Below are experts of layer 10 (counted from 0) of a mixture-of-experts language model. Rows are named router (the router's row for the expert) and show model dimensions 128-255. Each number is 128 + 32 x the weight over its row's rms, rounded and kept within 0 to 255.
After each expert's rows: a language model's description of what the expert responds to. This comes from a sample of Wikipedia text that the model never trained on.

# expert 13
router [ 76 132 168  84 107 148 159 121 142 183 131  78  96 122 104 161 100 133 150 134 148 150 142 109 108 171 105 144 129 129 120 105  80 148  78  89 176  59 183 120 184 118 122  69  92 140 107 120  72 152 105 106 102  93 120 128  98 162 154 128 173 125  87  68  98 206 149 139 102 140 124 114 108 212  39 174 109 115 162 134 124 108 109 120 127 136 147 115  84  41  59 166 114 101  85 137 111 171 137  70 139 128  74 116 101 119 104 154  93 160 117  92 125  83 124 169 174 107  90  82 153 122  65 100 162 148 107 129]
It responds to: Articles and determiners

# expert 30
router [117 174 134 109 147 165 114 152 140 127 109 102 108 155  86 142  74 164 101  98  87 108 128 133 110 167 164 160 143 169 166  78 127 162 137  55 112  62 156 107 132 142 118 121 111 128  69 140  69 111  98 137  95 129 140 139 119 150 139 106 158  41  91  86  94 167 176 166 110 164 128 154  99 161 140 135 197 143  88  95 102 135 106  77 147 143 170 113  82 120  96  73 109 146 161 118 201 173  82 160 148 135 134 131 137 128  64  96  73  67 133  95 136  22 117 140 208  89  71 131 172 142 146 134 218 116 112  97]
It responds to: South Asian, Arabic names

# expert 0
router [124 126 158 105  96 178 106 133 127 149 127 117 173 115 136 144 122 192 164  93 156 181 123 113 106 164  83 147 159 132 130 135 102 167  68 128 142  70 157 133 155 114  95 116  43 113 144 107  79 179 133 125  98  84  87 129 152 130 114 124 150 124 113 152 188 157 173 129 142 176 176 132  66 148 140 128 190 129 128 158 146  82 125 132 163 155 116 152 134  99 172 139  70 146 168 135  27 168 140 126 159 113 141 121 141 158 118 142  65  94 122  75  61 117  64 149 116 138  87  85 172  83 122  69 120 139 110 111]
It responds to: Capitalized word-initial pieces

# expert 31
router [122 177 181 134 130 146  91 175 138 142  86 144 107 160 132  90  99 207 174  73  99 178 131 127  97 115 118 113 101  97 192  80 101 161 135  79 146 133 105  73 152 115 117  92  81 119 139 126 113 149  89  72 141 117 101 175 108 170 111 134 106 136 149  86  99 201 169 169 163 131 185 121 112 152  72 128 200 181 165  97  86 142 152 116 163 117 143 113  85  84  81 130  93 132 200 119 141 112  83 124 166  89  85 134 173 127 130 140 113 154 113 110 109 143 117 118 191 142  90 129 196 140 109 145 144 148  98 122]
It responds to: Given names in lists

# expert 3
router [113 130 172 149  80 151 167 114 188 134 106  76 160 114 180 130  85 194 101  77  95 136 155 109 129 141  99 135 160 168 109 140 136 132 127 120 138  91 149 129 163  85 126  54 146 149 112  75 110 149 133 116 125 120 125 127 124 148 117 155 137 105  98  99  81 123 181 154 109 179 199  84 142 155  96 192 195 112  90 198 186 110 109 114 138 135 159 134  88  56  97 115 126 172 177  91 167 135 104 135 116  58  91 175 153 105 100 169  87 127 112 130  92 120 148 176 193 118 152 101 177 103 139 107 169 140 120 130]
It responds to: European name endings

# expert 20
router [122 138 116 102 144 159 152 135 172 147  75  74 132 154 125 115 113 113 143 131  76 172 116 110  99 148 118 138 175 188 149  86  96 137 134 105 119 125 126  77 158 118 124 121 124  99  97 110  67 131  85 114 110 107  91 107 122 105 162  67  85  81  65 120 124 136 194 170 154 117 177 168 106 226 123 139 137 122 120  99 135 121 101 138 157 151 136 117  62  85  94 116 121 197 155 144 169  96 179 139 170  86 146 157  96 149 104 143 134  73 134 144  99 113 173 148 147 153 144  98 124 122  99  85  70 143 137 175]
It responds to: Adjectives and adjective suffixes

# expert 27
router [107  84 144  40  77 132 117 122 167 161 112 138 170 212 123  83  85 138  89 141  44 124 125 156 160 135 137  93 152 149 153 111 153 126 103  98 103  84 108 118 155 128  91 102  90  83 134 157 138 108  91 115  84 148 131 101 128 218 155 105 141  87 113 162 122 147 180  98 129 175 136 121 109 184 188 148 150 117  86 122 123  63 116 151 147 139 124 126 114  85  80 115 149 161 161 118 130 183 106 175 142 101  78 151 117 101 134 113 111 130 131 132 123 153 102 156 195 154  92  83 144 112 119 155 164 153 131 187]
It responds to: Adverbs, function words

# expert 28
router [133  74 140  93 103 136 117  82  96 114  62 146 113 124 163  89  60 149 177 128  88 112 104  94 115 132 128 158 160 155 159 151 105 133 110  97 130 115 128 131 142 132 107  85 135 104  98 143 131 174 133 117 117  99 125 143  63 114 148  92 117 119 128  94  91 142 131 176 126 128 198 124 121 162  66 165 255 132  93 140 195  90 127 113 162 184 128  86 105  86  89 139 125 173 160  86 119 164 149 142  95  93 163 147 178 115 156 141  70 146 111  70 122 148  90 176 156 128 159  67 157 167 110 117 147 104 165 144]
It responds to: Romance-language names

# expert 22
router [ 93 106 155 106 159 112 138 143 149 149  79 134 186 150 113 141 107 155 146 129  97 151 140 113  95 154 133 167 191 148 145 129 141 188 143  93  93 105 125 144 153 151  88 114 159 153 115 105  93 116 162 160  52 124  64  75 151 148 163 160 142 108 115 124 151 138 152 168 100 153 140  86 113 158 133 162 177 156 119 107 154  66  78  80 108 151 145 133  91   8 108 167 109 102 204  90 132 124  93 215 141 112 129 120 145 151  90 170  79 151 153 117 100 139 176 146  96 162 153 106 143 135 123 125 192 140 112  80]
It responds to: Infobox list dashes

# expert 14
router [ 95 123 131  78 102 122 140 123 113 150 107 114  92 209  91 154 150 124 130 118  92 122 178 143 141 124  65 125 119 161 118  86 125  94 178 131 136 100 106 141  93 116  67 112  95  95  95 143 103 136  87 132 118  95 100  69  87 203 163  92 169 105  96 113 103 124 136 142 126 139 135 122  85 179 151 174 211 168 133 181  98  62 142 118  91 166 146 105 123  77 139 156 150 144 164  93 151 171 140 151 113 137 108 143 100 148 102 177  81 187 117 110 183 137 148 141 157 145 103  97 136 114 112 125 164 159 132 117]
It responds to: Word-start fragments

# expert 19
router [120 121 109  93 119 130 117 146 116 124  68 110 172 102 116 117 134 143 145 156  95 133 133 127 164 124  96 149 159 114 135 114 104 121 144 107 113  84 151 148 130 129  97 105 123 102 107  87 110 146 133 144 100 138  58 137 114 206 126 118 159 153 135 109  98 155 120 192  51  87 145 133 166 138 124 136 232 155 166 107 161  72  93  77 159 153 179 122 102  64 127 149 122 196 151 121 136 155 140 194 126  89  93 151 125 181  64 151 100 158 138 112 137 159 122 141 174 154 125  61 131 128 112 115 129 141 131 179]
It responds to: English surname beginnings

# expert 5
router [103  86 167  59  52 185 135 145 117 105  97  82 149  88  60  99  58 135 202 106 107 115 143  54 100 135 118 142  91 136 156 103 117 111 136  92 158 106 194 113 125 106 118 106 112 124 115 137 142 161 117 160 100  85 116 115 112 141 127 191 156  52 109 127 109 129 188 121 141 140 192 132 125 133 135 201 183 165 128 133  95  83  77 121 168 121 111 111 126 107 110 118 124 157 215 149  91 170 114 144 165 113  88 120  83 160 165  99  88 110 147  89 108 111 135 109 206 105 122 131 184 113 105 149 144 130 119 180]
It responds to: Opening brackets and quotes

# expert 9
router [ 93 144 178 117 111 132 131 152 196 121  55  99 169 152 156 112 142 164 192 154  86 164 146 111 113 124 129 116 153 142 164 125 110 123 125  95 199  61 157  85 171 110  58 111 138  95 100 116  95 150  91  73 138  76 113 136 156 147 145 112 171 129  77 122 102 172 152 191  98 108 128 131 106 193 107 130 186 213 122 127 100 125 128 102 144 127 101 130 121  98 149  99  97 120 153 171 167 157 137 154 123 107  93 139 150 170 150  82  88 173 123 159 164 128 161 125 191 126 168  62 142 101 121 137 130 129 146 165]
It responds to: Section headings, infobox labels

# expert 16
router [134 165 152 102  87 120 150 156 156 169 110 115 122 146 154 119 151 145 150 129 100 138 134 131 149 159 119 129 186  95 181  92 125 131 122 130 167 105 112 127 162  70  99  98  99 104 111 137 122 113 142  95  83 102  75 172 126 169 109 111 165  50  82 110 107 141 128 168 113 155 192 124 148 173  70 167 177 128 171 141 144  92 133 124 142 130 191  55  93  51  95 132 149 130 192 163 130 189 149 163 108 133 111 189 106 102 109 138  80 114 164  80 139 141 135 156 154 145  98  86 129 141  90  98 174 147 128 130]
It responds to: Specification list items

# expert 23
router [122 126 149  93  72 134 153 100 145 175  94 108  99 148 149 145 126 148 205 138 116 144 103 163 144 102 129 123 132  50 177 117 130 185 139 137 157 130 145  39 138 151 119  72 148  87  91 123 163 130 134  60 151 115 136 129 145 137 105 151 125  45 118  97 113 137 160 182 125 135 168 142 118 169 115 113 169 147 119 132 101  81  90 130 149 212 165 111  99  78 109 128 130 136 178 128 152 159 143 137 172 155  63 139 113 110  98 160 106 126 123  60 107 146 142 162 120 132 151  65 135 119 106 130 115 111  90 144]
It responds to: East Asian romanization